From a checkpoint of a small mixture-of-experts model trained on Wikipedia.
Experts: 64 experts in each of 14 layers, 144 GELU neurons an expert, 3 picks a token, a softmax router.
Below are experts of layer 7 (counted from 0) of a mixture-of-experts language model. Rows are named router (the router's row for the expert), up (a neuron's input weights, with its number) and show model dimensions 96-191. Each number is 500 + 25 x the weight over its row's rms, rounded and kept within 0 to 999. Numbers have three digits each.
Before each expert's rows: "mostly gets" lists some tokens that are sent to it at least half of the time. This comes from a sample of Wikipedia text that the model never trained on.

# expert 57
mostly gets: " Chicago", " Beijing", " Great", " Syria", " Ireland", " Utah"
router:480483482481529488487498533493455509504485520544511494539484510469501535530505462464560469538514496486483517506476482499466462483513479478524483560470478534476459521529555481508465470465479509483487456492474483498509496496523544526476485531518485511509507430502516482534499473463482518514
up10:477495500463536496500500510527490485533510481502505509476477499484518489492488508431498510497505495485512501515491494507442509501528446505467495465509532495488525507529541480505513508498506536445528519474505470496417507539478549498516518508514534515492471470502521493486482471504496517505
up11:519501469484517465488475461530498500505497506508507443497485475484468488546459512469553474506490464472500498518469463519500525520541524533527486529488485499512500500488553509545558507559482525518476502490495514519522493512498493515498515457484492510494471489500486503498507506497513516517
up12:485488497496512520515492511513540477518518532492485525484454493470486492472527501498503435468460468524520480505497488518533498483503526450509472514522524523549502495465518519527460475504477518515490517502520512480463488501516498564462474508479455511472545488495502449537512484458472415497
up13:493457525500556541513469463478507520508490528504519494485450519523469529489505456530517500514494491539494545475475524562526476482468497504522513531483508531535535487485492487491482527520525479502461508513496483471488504490555488514470494505488428479494530533459471508489477490505527523545
up14:510493539515532535526502519522475474501511483510511477531464440485461486542505532496505493477512440504530475499480507500458466508509528471453522521496493542502513501492527494517477475524516471483488488509482490509481504516438537555495508494518491499493505540517512471479470528521475490508
up15:456555513538528523505498495490518516448533537508535520487508514485450518463510483508562499492520478495506497462498501504494530520498488514453509546499467529510521516477499555512538501482450493468488523500520487520485482536470498500485498514447532510479470460500547529507520506487555484509
up16:512473487505498537501515509495515526493514512508497523443477493502484498560506511496506465538493522480501541508482483528492534472544540480512527485505421459542507521499506510518554535479494494536491475493507527481498490503466505518526502505487518480499475495501499446517527439526502502510

# expert 29
mostly gets: "|---|---|---|", "|---|---|---|---|---|---|", "|---|---|---|---|---|", "|---|---|---|---|", "|---|---|", "%;"
router:489490451491468499488547518500462513520547477475529493491557542531525486527533487510523558483543531489480453467497510520500531476484450507507504474516508498487512492527461501514452494476454519500481491521474484502492501460511467465488560530524528488544511462506534507484537517475468458520
up6:486513514500488519523504486487481486500526506495493488479493504515469482490510462511447498448479494548461476495502487543499522491497480531483497454473504483509466479480524522435494497490508504517518527465467514500507542513487532533510511528482511521527515518521538522553543486560484505468
up7:509550484523469484533449525501511481470496500517477515458504502494472527490527508524475532446488521512531520513484505481439532512514500498494490455445499477481542478487504510496477502466529536489483504481448536470512519496512514503493491531507497489477532508546486479498511527473461505558
up8:504514514545500486484444543507526486494491542508550502509501511470475466511498458536517442499530525513526465466476475504460489481484495495527478502504503469530513503502498528515476496528498510527501471448498578520526504496545489469477488488516490528530481473508513473483485491538516480505
up9:488473502514504520545487501493492477473522488495524458481515487498518524522577512472520503523490490477492509505509501486514525454501492491519490483498462466497507509478551500527503464493543487516530484481547520496499505556503527501526492483477499475491488465484524518484476474517493487493
up10:504497477505498513502463527470460510527503519496458467471491499496473531483500546482536522500481487505500528431500521503524472522477514489511522505484485464509536498498514507520452509527509532487508479511526503537462501560443472493507498543521501537471487453509528506504548490511469482451
up11:456479526473500498541425529478543525490485496483480512529528469486540476493537510485502560492510547509513507520472481462494534498516500530479492459436501498495530502496508500519472470542489504499562487489461509532489534516477521454500526548506469536474491482498513490489530502527502481513
up12:523486485462470499521510529518509512514493527519491505502514491526504568471487488450473545490518535499547468524479528471541499462505475491472510462500519464452500503519489539475515473533471492510468486488501501499505528459512514523515491492552533450466493519489435483409506476487491479498

# expert 52
mostly gets: " took", " made", " became", " joined", " worked", " went"
router:528508519499454467518524515504480473495446448534480515512539488467494492487492557487481500466503515517490467472493499524501487522526489470481462480540509540458472451465519526522512514496500509551489524517512558513507489522485478545510456508481522514525495548542476490495478475504503456484
up0:513497467523527525475486499517496487494489507499526510497498489499515532540477496494519454491545495546553510527511457488501472553508496533495491493482555492537481494479527496533490469509490498488501489461529504475485522512502526525483493515470482472475484529488528485499480559461460479528
up1:484454487518472500525514509515483594515509503512489469541511471546481547498511490491518475502475458510484481548498531501510476504501528497553505504472467482472528511509497499518490512486500489500517520520516475498477466504491502524482506514518480543468463475492511518483500488514449524497
up2:494462494531486528518502510504512514496486486460506460496489489483501509519498565522497499526534459504502471470473494491472531485500511507492502485470500538543474529475444496496534502494533508483521512508425463508544471526511516502506497508492541519515497479533486510470515472554494516510
up3:492540546491487513480491481485470509487490525457509526545506500512483501504482548555525507507463495463562525516503462521501463510479513518524476496545471500494495512500489446509505496516522492505499464511529518513522473476491489515507471503499523524532478493469485483474530484503537511486
up4:499518517492536514483509518473504547506509522532525503483517499503475503480532503521499507505559490526482504526474487459581476484509532487469497525526440469528514501505502520488490488497515516463494500485483510544499488497463522468555455514516489477474502504498463506491472503514530486494
up5:538491524473494509519519510511476464490513520479486512500540537526523493524520507497484503459444491496535485524528506511506501487519471475488474472518460508462485489477511466490475488529486427495528524484457549508520539512485485534532513526498530515511524539484492507514527444528485532562
up6:516489509488479473531431514490521490500510493478484531504502545480463504482560492499512519483487497516506503502483535542484519477524467534506476515457525473530492520467480511447473492504526452468540500509496503501482504488513537531481477489527532421504517498511457475535540511481529488497

# expert 26
mostly gets: "″", "′", "):", ":", " Phylum", "\":"
router:502504531512516491465481485503495517499537486512514505469504479476481545497521514494507545557519473479457544481507474511519522529499488491527519484527507542461508497515469488491533444487517516518532489503504516547479474499532492456503519467489480512461513475495475495478443536498474485491
up6:517533491458480536458450468500506518501541493487492552495486510460524522513490474518477536469501513499545491471484525508514464503542511473484515496488533461498510536521515528486492478512498499533508514511519505514499514476464477508501529543542475517503493503504490464475543489451490490492
up7:510523503528479486538462488499522525518514511487456451485524456513456519509484511491509486488508543475538469473468511485475524507464534502494487487539520497496525504519518534487515503480503487487519526538527468524513520514507595459517481475489503497545524494507521470486497439507514509477
up8:471529490449499550452470496483517551452460480554473561503481556480498503510518466492495510473482489530509519497532482508446498528510506516491521494506513507474487503479490474483493502489512497480559506539501485463464499456508485508507499530487459533504500478484489493491451476490482523477
up9:465470476507497540490506494520521482466473514521458509488526483503531516522524564517495489467539525508452527483536493532484526511489498557492513506536533491499488472439491537502525479496486517471502497470517497519474517535519526508510519487478486474472528506504506519516488514512501498461
up10:500450499515490571525491478476525537476508494477488486503489454494488481520537508495462524541463492511519533479533485491496518551514482519552490521501513491501520526550481447480517509490562486513529511524509539511479509487553462524498521510483497474481502508534462503537526462517448504506
up11:513509487488496551504458466517522487514513559497470495501475468487455505488492518487536496479544489502490503523522531469483535482435458532504491490496517493501496497467513518507489519529552512463500536501526491538459494523503484481512487442490466503519510527549499525504502527514486532493
up12:491497495475517497505499507484493431465497504515522495493548523534494504480469504485464520508485515502530476480498468494487522533484502526513490458485459516520487516500509488471509504523525487493490458496434532449525483510513513491520505548471507506468507510525497453450501508507482530490

# expert 11
mostly gets: " Coordinates", " Phylum", "Scientific", " Clade", " Website", " Genus"
router:465555500490505511479475499523500510482431442521493485465508481511476503521530497527529487490520523530514473511484493534492508534495495500455495538508491562534512493514531503471520456491492523485528502517530475571495515495513461439522544476501499511467522518486506508460476520534488501484
up0:546517557467521567488503534453473484492495510505517542493519483505464535528517486490505469492512527480513502498504524486538491455483455483500488497494550520466491508455514530485506505496535499497490521507515457480473479492498485535472514512539518496519506468466492513476483471531493502454
up1:503529568479489477489509471512522482488500506513522458502501479484458477508505501480526511493485502534474509492534524517469521513504558496481503532449485494534436513481515516505467532505503506462484509507449518536463506473486493524498494507444482551501509495484485526519480521517513510505
up2:467464520520515500435448521461500504496459462501516431485525501541499482501497544506519476511499506520517522504497475542493453515521479479520520480496514477535507534500523522437500480480481492486499505497528492489506468510508499485504481512467519507503447509431500482516495487516500520469
up3:482494476510528554468532492514463500479533511521512508473526472464483457468493436502534529474484529484488530501501591542490510516493479459475472479501545503531503506501529482523539516502505528500532463485505459490546545519543489462496489475487478503476487503501462517497493525501516497508
up4:524554485463479486517496462504494506456510504534506486461519520511470467493475501523553507513523516472544448495495486512499506492484524493527497508507534472504510492496467474470512477495489475507449480473503498505527522483469514514493509507517522471507489490490491507497524534492522564536
up5:504513491459493489509506503487507493536559473484468548467493484470529555522493465523514538515494514477476503512470500499490493572503503507495488508514515544497534496522505504547519529518498570489479500509537475531497556541463509527485503511474513523488431491470490494460508507471454472534
up6:490529487488513468492487529473503552458528482514480487538518478471454521465455530501547476512530486529480493440538494543521532469520509458446525478502488507502494549487500499500498481499522510501485528560500492541484492495446501498515476524476488492427478480494469498488464502536491496526

# expert 7
mostly gets: " nov", " Ph", " rad", " ph", " ant", " pol"
router:510531497525491505479501452501468514500483542525492513524493510487574534503501502494495509496460470509529529494505497486483463462523494472507494535485457522495495524524509500478489520448483527545540513463473461508508499506533487533468520467520444515481470503528490551476527529454480538489
up24:503532547500498489531506489545521498493536479564529504466522485468450470493514512479507450503501511476477546481459540467500485496491478514523488495522506483513528504497525493522528503503497486514515490489531484485441503458475513475501511472499504517495472442532481528477474499516522490485
up25:529465520515506511490555483509515455519546471495505478541506556526476489489525417494536498496459472495527447530492469482522466489457530511513497511494484494493506512525444476475514486576491499456509498535463493459475528519472505514493501483514535492495456473538500505506501511485539450492
up26:503499497502517533497459481492505494524559511512487533453503537491496459506520478504530525487516464529554537493496514495500505505507459488518501475476554455537455502511507491537488500541483440504522468490515503491506507494514531481480446470515527444503486498513502436507503500520499468523
up27:511487518493495504532463496450501541521520555500498482560456512469500507543552482482461516514494507507535520443535495493480483507505577526492480492499496514518493513495484527514479488551557497505523511511519527518499468551521528530464520461568482495504446473486478519483505516494490509485
up28:485486487490500544486475467515484509471527495503455462488481522522473498512547512513511470511502492515499534498525479460504495499491493524509525474559482487527528513501472533467507503473499471533525526465427500452459476506509498511456508513514526493517537503487517552496468481503483505536
up29:484486517518531483518515494513500478540526474477469459459485494452496532535484490505456461486495508506511480511502555472480515517490536500495487552497449525521521511486478527492537521481485500481558499476517415506507539546511467515507521510491471515509520522531507518491509467530479483530
up30:495485507471459552517511489477499498524476466482507504500489491479515530487509512484481461477476540469499521518510528480490511489458498497528447526500506512541521533507480539542511523494522478462538504476468457471460548424489522436499517463524450469522504499512477509497501513545520506509

# expert 0
mostly gets: " der", " based", " und", " et", " den", " ISBN"
router:528522490491546507499515483484520487522507460465506528502480511514491469476497521479449495468466476463492497495482539542496487531529520490443511515525524534483462537505456495463498510489488471531518509504477513520523484503486520517496492491510477505506529509520464483450502562492520478556
up0:457518490462520517506499470527503480547509541499538478515501516480484503475480519483518497468487467486504472523510506518476522555537460500511497493512556484491498510471500501460509472495538488508521487489501490442481492557489494481461527495526512459489526525450461455500491490542513492503
up1:490490481552503505499511496503521485511556479494500544524480550448452501482506495502516487503506471524518495500476485522563452483492530516484533472472512484493511472515485525495466493478496514502510494531498514487541465477458491496462518497504519499546532494470522484531482489495499549528
up2:589540460517446470506507499525508471459535489525501514548515531498424491462512510495458502488555487486512518490517514500502517500494468505492459507486540524518484507492510502508486493509557495489545471529511518473523479529518484477496498484491492509496518508526484482518495494539518554490
up3:515507462503507505497496497459495470481540519516536526519484466494512481538486487487452501474496515495494536505488526473497485477478524480501504446490491468512488508500530471526493490512529475476515495521452501486485510472502517463502515488492504465463480534495456511518509525550508513527
up4:487517528424495500489541496493497486526533507518483484489512475503509455510489494501470507469517523516534510459509525506567517492516517511465496485500485510459486495486450526487517524504492480487508516538477510501479504499489494533507552486498494498530528451509488497503533431512448477520
up5:575490533448532527472493488480475510520509505512475518495520488463506500454479523492440480512499480520502531489544501530505522487508473485501465464508576456483483490520523480441484501503484504492547466551528531514528531477512503458473478448513485436487518520488523441489477513497502512520
up6:492511510526511478493492459524510472483482501491538504500484546523509513481489503522467485527466537464478476506518525469483509497494530513505486474494530510485475473491500523464511457538539533511500536503505489481496569506536514477534508505464501511508471532543505503531460498503521468480

# expert 23
mostly gets: "-", "=", " '", ".-", " (\"", " “"
router:490451439506485511486520518472468520503465447497511519490499500539498484499511542483544517489489449477462510481492544519497469494496500492517537486495454479489556490527474483494507516492507468525505500516478488504539503461501508473494477494502480558500510522507524497524478527481506542507
up1:462447461534493563478468493520496485444504431493439500462520494533491464500512521505513487528485498523498493479499538507477482537516519524548517536491527526485469523485502490520479479468501506497500480561498483537491494476528517522470469508468470505536491478480485490508499519505528515491
up2:522506501499481514478512474456479499473534458457565508495539503484471510519525561523512513497484456522557489529484473507483496515507481526495480481508507496507475457565506478447497483532503523500475482532483476491502494498497523522430500533510507483502521510512534498518482487546506506488
up3:557522488535498511495526441559497544503508481478508511463542482527488491509468504505499493490479488506492505496520527458510472509452499519481528480516529500505496470537479492453513480532496506491462462490457486481495502490513551488521472517488513490538478515508475508529532471454493479477
up4:475505471499516492478512470533466490491536470459530530542474489501512512451489486502502494441467530513504564484489494494507527483514533470530480529530517517498486479524512456508524503532463576422533464481475482477510482558498505495469518551471507490465470484488485463507513505519542498464
up5:482494475516489528534487509501539511478509531531549496516484511504440474541549476507515515450521500512486509512519466550485482502489431498535496536494484484515497492542506480483514521502509508499504510467515521492440492527507499459489512528487539487496530519493515509526539503514501495513
up6:568542522475537519521495532522490459512540508471485510540528480485507550504543510498500474462478519469523509514493525517484524483549517489487493481477536503487540498523462524515513489533502517490491496486455461465497526500485528515523487472487563501487484501505502530504510505491523519535
up7:524517562544443500470506505496489509496511512509500476494502495511493489486474474521488526557460472521467506537495470492506480534473532532554528506470473488535509466462484524464525514507523503504502480559471502487497431525461493494508474494476518528517466471493518475518517480532479492461

# expert 27
mostly gets: " during", "In", " in", " In", " During", "On"
router:475519477497481468488557519494473553489490526472546509524492483493508534489497494504559475503495511480483504493498520488499485506466527489500488504521530506496518441473479521437478463503468527533527504510528536505517491507524536533479516547512497529518503522469480494508492435495461442496
up0:482537465520496515450471527484464523483495490445538476474498501512476531533506507510497514499516455511477523513519508420517498480493528473512515474530465534520509456526490473525528517489498497482500544462459500493484496517486495493522475476521516503486491488473521494485487496495526490492
up1:513496526485544521518532491513468509486522483505489515495523498508522535530492533518527539508503505528519487508492472507488448493516510505520539469541521526477505527485530468502515454457487488488422492451489510521534449491463462502515524481516491509535540461507508512452514510470467510522
up2:495534498502501460547519519485496568482498529477498508489495552471548516476481498476492504535491502486507519505487520508507481510490490502484480528477481471466515512525486480507488488547501495468507495498519507498506537500494479524499517496511492508493502467520494502472518507451534560467
up3:494488499516483487500507485557506500533491495493508550503500519552484473507522483546520483455486511454459507491500533526481505507472509480529473469485503497491522489513485488538510523435508517522471467514500493484473503504490473549444478449533471484526505512486522487473446481484531525512
up4:490511549498522507517489529469520520511511487502541502559465512498468493517480465462511511482517481527510490493499515560526446463530476515492507502479519491520500515499477510489528480470494514480481489484523509495482477555467461468553528470471494510485463532511501536514454470486500539533
up5:513494524501506467564501497480516541553466513509449498494475488473515576485500497496508495482521528510498541495494513483544443460495511487536506523514483517488501522484524514487525487504480466513490480501504481480503529531499467489523510471501539506505477519519500510485553483511504477475
up6:527568472529462508496493536521477468483526535531501503524478488470495495475502536440524536479508510532501475492498509493501488486521524509450510437504474499511515513494529527529475484513493483511468500521484507504487513517495482487501537462486533486480457513498500514507497459498465517484

# expert 34
mostly gets: "III", "th", " 1942", " 1804", "XT", " Duke"
router:507514438509495495513530527500477524549503503510500486520474477486504469484544479497531504488571486519478511476486504480472486478488492463533472536499472499484483506526537509487485502524494522535480490488471496492503475512452526492539501511507515552486522513483511529496535471495528490525
up0:517502501505519534535491494489464464498510482496515473547532530485510487477517466494514505485492511471473503536505496480495488505457516529521545527501465508535480520487498468517505515434528479502504478472511542485433511458482529495470523523480525460510520514460465494477501506520501530516
up1:526481510492500507531462516523500489520551545513537502481481496479529535476460500463515503508488501490529537475460461525466493492509519479506485542485533534505499513526487518508535506514455540499486507501504489522500471501488491461492468505485487534502487486472510504521522484495526465504
up2:502459501452510529490548525477530534477526518487476498534499511518499462486514500501504514483511477454517502499459520529515501473500497463513536503507541545517534471488523496459509488470534500502470491495506551529450493539473530487484485500537481502470532479538464461533506496529520519499
up3:496445483519537527492504450469509499526427533490491484550507461486458495470510467504501503484475474517480537482470546506457550534521547511521475472511530481515485462472500545478494491491530485538503472500502511495505495534476501481514478489537523473494493483498516541505500494521534522518
up4:508499511496479494502482520479516509491495515464509478484515463490519546516550504522499510510469515500504485480550501470551485496472512516522504511489510492469492510462502499479456515527530480525471467446506451489496477555470489524535494523525540570506500502502513485521490528482469467511
up5:518465486484523518490499487507511503494509506502494485507489511451445484496540458520551499514531509463515495542510529520479497497555493529479496493530505482531512518473481546510515481534475479527473490519460459511460495511424531483505515495468538469535478510520515453464527493500498504517
up6:519515475506499489456506523503469482529496479496480526519503502493505495490489484494520481496535458521465503489535529467522487472491532485490549546517501465512517458529495498487473482523541477514481500535531498485497546481493493497495532529460581509468544486491488539455519521523511540491

# expert 18
mostly gets: " sh", " un", " ar", " dis", " ab", " sc"
router:466511462503540491492511481438500492509447538520499521483462475510506522447483473454505480470528477462516527456484547498528462512535479503530540524489472523524465517491477494475504532461522486514494528524492499525521487498477486508502497527528472542535479501494533495528505537474516534538
up1:506545503512514450504517494495513499482523498503499474516514469482490467490473540503523496504500529465465514499488502511496472488527528516524508497490473505511510487482480513479458525459486542428490549512550544452451481483446481526559418473515527507490496524485471531493482492527495531482
up2:498489471522502501506483495511500516543474494513474508487520457470426487485501512476510473498489485496482496457516531514457525492491519491510486508494500490459488501476493514507526495504485480507493532520501504505477491510545488490477505497484532532492517509534512525469556481494538479528
up3:532463531487480468491552448513522489515476473527513473509478453522535539540487516497518497498492513537488506494487556501511509513519500501519475470536453467546522497500497477560509485516486480479529479492542509508497491479480520504495494506492495501499463471509503513489444478538511468448
up4:449501474506455471521534477501498480513583501505520511474491501502482527494499506512470492528471473497525466451490483471532516521513494482532469501529459524495490513458504523528528473445494469532499468501509560530469502494474481494464528500504555480484461500495496471528462531502515496496
up5:515509493566454497506452492504492470537498484494510505487527490455491524453460525525466483523498490509496502495487530504493472498502553470470461467515518517463461445441504498527509537512534488501524516506517503511497493533498535522514500502513509474521524529502447502545482485535471480511
up6:462509498483515525483497498497479490511531498524488495496514514551508504483460476471531524524482480469517491552510499512512462502494454484450536510482499527520445509555485506549538486532511510533489501539542449467502541514475531491461494488508481497497485463454501489556483463519487484495
up7:478496499502499497517484462482517512527506487467456480533431510519499505524464446519524488513505481506497499508530507502517474513508524479523460497447524469480511494476476565503470486479501501460520519498530533527485524511508537533517533499491503507495509511469484492536503452559468471491

# expert 49
mostly gets: " not", " well", " due", " could", " just", " dis"
router:468480478552504455474526521468494479502477502477442527456509507514480535466498505454454495502497494481485463487505554494503501487521491530507480454501485526465470510511519534467518512485494513488533516479506507513529492514488508516500480511478464474500461497526488495508500548495446496525
up1:509491495498466438532473472472493462512488534507523478499535522505512512501493508510460507499476501525474469460480521519495494519478530490466489523491460529488466468468500486522467518478512474490514514514482508503526504502483571526509481502546484484517528541510462493511484498508456480524
up2:489517507480481522502516480470492488485508491439542520517494515491481456460540458521483471531465508527503491518456532442543498479497498534493441521500512555510519496476525510506471494507526511486457480500521501509471498525486497524541507509483517496505480521456505486464513547514473521486
up3:525512516476465539485493490508491481506547502494492531491484521475491481489543504465495461501547500503504510513537542479539505509516509497516441516515532475503481468498540521475498499484499501502495450507535534485467492523455551512511481508460479515511467537482552487501479476481530544493
up4:561507506509511511491532480494469481485500492481514511509482494505495511496516517513476462468469491551510451538476513480476517503517519527449501461467508480493511453475509498478500493515502554494474523513517486452461526458480497451468505497479507493473462491477504558469502455489530549543
up5:517515501504490469464551459501512486500507483513486512482483486545501494525466530534471514504500517509436504504488517545489494531512483498503493489495512508498512484500519549558493505488506495506528542492491436461503539467458454461530435509472507487495458456515485514511468488474470532508
up6:507485507532490485515473475539484505506470478479536492503507522504518527506473505518481506518520491533488540506515493518484491529509465532487510467501499501518483431457506514500482511530447451543513482485492486495470481522517542506523497534492473497454460480473497498529533469518482472522
up7:463504479465527485509471519469528497455511500470536469501530502483546490503468505533490522493503491449499493529529505520524478453474496509558470521472501498521443537497503506550529480506506475540511556507500456477501458513548513491493522413552509521523519510489469522505500487508488480477

# expert 25
mostly gets: " 2007", " 2012", " 2011", " 2019", " 2014", " 2021"
router:528490480491538493551519469465506546509447430484502506495491514521510540524535471484505515487516476487478493443498477517459482483457512470498449532571484514506527523494522481479507464521498482479479473514541482498502487507509464494547499539497528499485462510494492507488512505505524483537
up0:522456495505478482503495501463519517471497576484474499444460487501515447483506459475496505465525563504522499538506513476466504509497480519473472486474515527489467461486525547482515465446494516498513464501444517504499504474501468500501467484541507507502512402520489509537488517522515499485
up1:558490522512524493512512475542563494455484503469513519488461506485538520519494496498509455513470516499524496504501476507492483507550510518490514495530499489522479516514511496486474478481495476503493470497504487513525457523503481475520482490463470472486503493518461512512529561474474526480
up2:485489489495548510513541495538509513486514526473509494502516500514537475489459467511506487496491513501484511548522497537495483558499515510483460494534498503475490497518524517498483504540503466472498490461487505511516520549491492429480531480475530481471486520494511497534471464509507469521
up3:469511479509504514479517466495531488532455525496461469550490513530471537507490533515460517511482485551488484541447545498543503486541457542474532512505510484495479478494506517506457520527554475497526495484452535512458479493495524452528511522511545478541496504495460503480480520547506485478
up4:490503503519466479501512476525519496483495494512462506499537506449503522516490493478517511490556513505470504490519565544480531512487469481485503543515513485507492494478528475492529463424520431501501484493483444483482527548500482486513503486533496503519517524476531458496503472507534480483
up5:533503478542481501521492492547517481500564502512502513493490503509505500447452515543519468495468522522471447513506542500517503509532474496525441462492496444483493494523511503511528549499513503487542486445468494478487443541496470512532500474486528501510502513505487489450504491533475514513
up6:507491465465445487500467510463537579479529487509522476484510512469502502508493471502509491477507503502509520508473463473477484470511506488478493462487508514512516534472541470487512510411489510521540497472545525543499493510453472512473450522470520515476517480518484475500531527504484519488

# expert 9
mostly gets: " but", " only", " than", " which", " where", " who"
router:533489531529522505519497500470551456516513503548463508494510534487497492473544462505472495508516470534501477533508503498482523542433496489483486529459479531497460513515429503483476464491530512467534508501508494505512492471527523528536534482499501526485509492547526488520522497523485528530
up10:480485498517501497521485504518538506506489501473466533528495516513516546515515513505518487502528502544433524524545540522500492479516501492524509516465498447533486492496479528508489430508486513525511517476480511514472445513527463501493461466517530512480450522503526518448534524531537507489
up11:501510540514442452544455513515488522495518483531514511484506469474520491509485530557468517519503545485496491484531507537522500514508467499500507548478478513515519563501493485462487479509488502552488513475478481496527506504449524522489497506501490513499558468472513477501510443482483502498
up12:495512549499513513540523500500472525527538488493463485529517507476505541500482530500478501491533509499501530518523468517534485483505492473537481506533487535513446514490492506511482461482533511502569526514518510468521527492516458488551478461497517467448469509477516497503503476502528519493
up13:479496512510536494475477507501492483520540501552505525546507521538508506500451498496486480484510517520531509536476461508517523473472461507472495539545515470461537488527494481434513532492493505510513497515477464460509467510565512497497517494477481502501506518509457518545532488509466493488
up14:518509508504509531494518490516467476478476514488533474510540499478478545447529568466465492520485496524522502507460517560497476493524525523528489458517512536505450492507503470526454519473518506461532508517457542489475512509510483523482542539449509505472545490513466520529502517471492491502
up15:491498491506465500494524507501460469488441499495472500509528511501505446497520496493461490495509495527492509458503483489474498480462528461535449489472529482523537485500528492522508496481492415495501516527496492440490537480505511499493508494509501519546531490484512496540437515462454526531
up16:498464502508536449486477489521474497456494482530493535504481514475472470516499522443493481487552536507454539537504515485513504509488512480451474487530522513505561463489517511524511518469511509528464509511471500490497537538478477475527477461446478516530527522485520509480480519502492523516

# expert 20
mostly gets: " Airport", " Creek", " Township", " Avenue", " Hospital", " Motorsports"
router:487476536507504497454488546510448481491457525489500510545503507510501549528526538494497491539494500482500500504478483521497471536538498486511531495470484510467502493496557493515514433470454497503514477487438516523516523496516518529478483544518452533502460467550504462474474464481483483523
up0:488464498490538518506479517528518528532506476504484482543501488472480450515490508479474520492474479507477518523460518503504474500494509533495518507494482496505526503521509516545525514484484475542558539455499497517495463511460557568551488500460538523489495490481487478491533477522531519512
up1:495500493471507471521459524507532468511509490510496479488466529504508511477483509474493514480500513544522461489516535497513447526508532526490511487467523557486490447482515494519497474441498541505515507507540468509480562515486521524520517502504506519491508537510491495490497492465450468441
up2:486505524511525498497466477514505486482502493512484490506488464549497521475505507538474491488482469470526470419471515474502521497488477540514561494486518481516504500492540506532481506520493473533527469483499477522473453510490509523498516488540521475464526476500469456494485449500513522478
up3:530487478452509492519479523480465530507537549484472515541507513504502480497482489553474488502515491463511506499528473502478496489478516485446495510477469493506513500471470503450550443517504495429517455494493491496489482497520548532478482479511515469491521461530511535502475479538510512506
up4:475493515500487520499529498504479531516510506501485487491502505488499465465470496542570530525460524536488520524478490490508463506475471512525421524503536487502552500497468482505505554551459527524479501467448480485450495491495538469510455482476458516488476542497502509488511511524498524507
up5:473470512520482504530510523492544542495511505495508428504484486495496507483513538480482451469519503485522504473462494476476497476484489482481516487519494539547478512496478530543489539461529514530500503495505503485526519519518522497457454486491494507511505474522509478535482526483508495484
up6:497510532500494526499527484531497520479522536546490499498509515486485499512496449501461481489498479449513482521493498532498502470512518481518554533540507554492509468525507500513483524483476511508519466516466507544512503480475486458470486501496564481519436477458521485512496487489517495480

# expert 2
mostly gets: " took", " take", " With", " taken", " gave", " make"
router:458549509516466478522526505532499496469491485491491536502477469490523484462465527505512434498513525497513496462495523494517507516515507509467545494544519543445481531490463490469474477500484530516486543531504518509508498494537527500510492508527496557529521477511486525503467498499498508502
up0:523519528484511436438508490501484492502532502499533486491515496467461493506499461539471513497472476501509475471509493493502544484493551493475505493455514459470500485482507464502515518482507503532469491499493436464511545502493462560511477454520511499498480500475490519510492503494497500544
up1:469523481511527492472488423511514502479539514495528507505510499514485469521533515491472538491508547554499515466470463468520441545575503485479489506486501502544512493516510458515522468508490562504446468503555492507525481497479511501480469501485517495497552505468465497482486526505482478498
up2:483557478510468517490488489508498537439508534511485509514534494505467498469501523512531502541493535533512470452499505471523507491470541461474462438515488496521495485470486509522525476496499505485505502523489475497461540549495516501484552473516510525519481509478497466495484495519526509483
up3:497503538517517550482487506508555521490489500474494515510456520479488548478499515506518545454509505523533501514506500458501482447516483508510453552513493523451477510536479496513517555508510459479538504457520520485480541516475451482510552491482532551470502483469535533503458481484521474519
up4:506478483537536498550465552510502500559505487479464503523508515513510508499477516456523484489474475542516526491532496514500484529532543462474493519459497446534530476482454481492474463490496498501498456548480495521459495523489451532512496543474475535486424501544520501544507524507500514481
up5:495481494485494502510517480480513502488495485502501525505524519513463513524455521515514517490528502499516484479563509507516477446509491488510519546501509481514511546491486492492475474482520517550492586488519516501500516465513488476507514507491439477493533507483507477489504457460488480474
up6:498535485512505509499451507491467479446508507508550527520530454507496497503533507535499503490498484488539479506497458512538487523501513464541474535499488520480516470493509482491498504500482475479478490532490520558524471516495500533522499519472468511484499527480499527496477508499537545536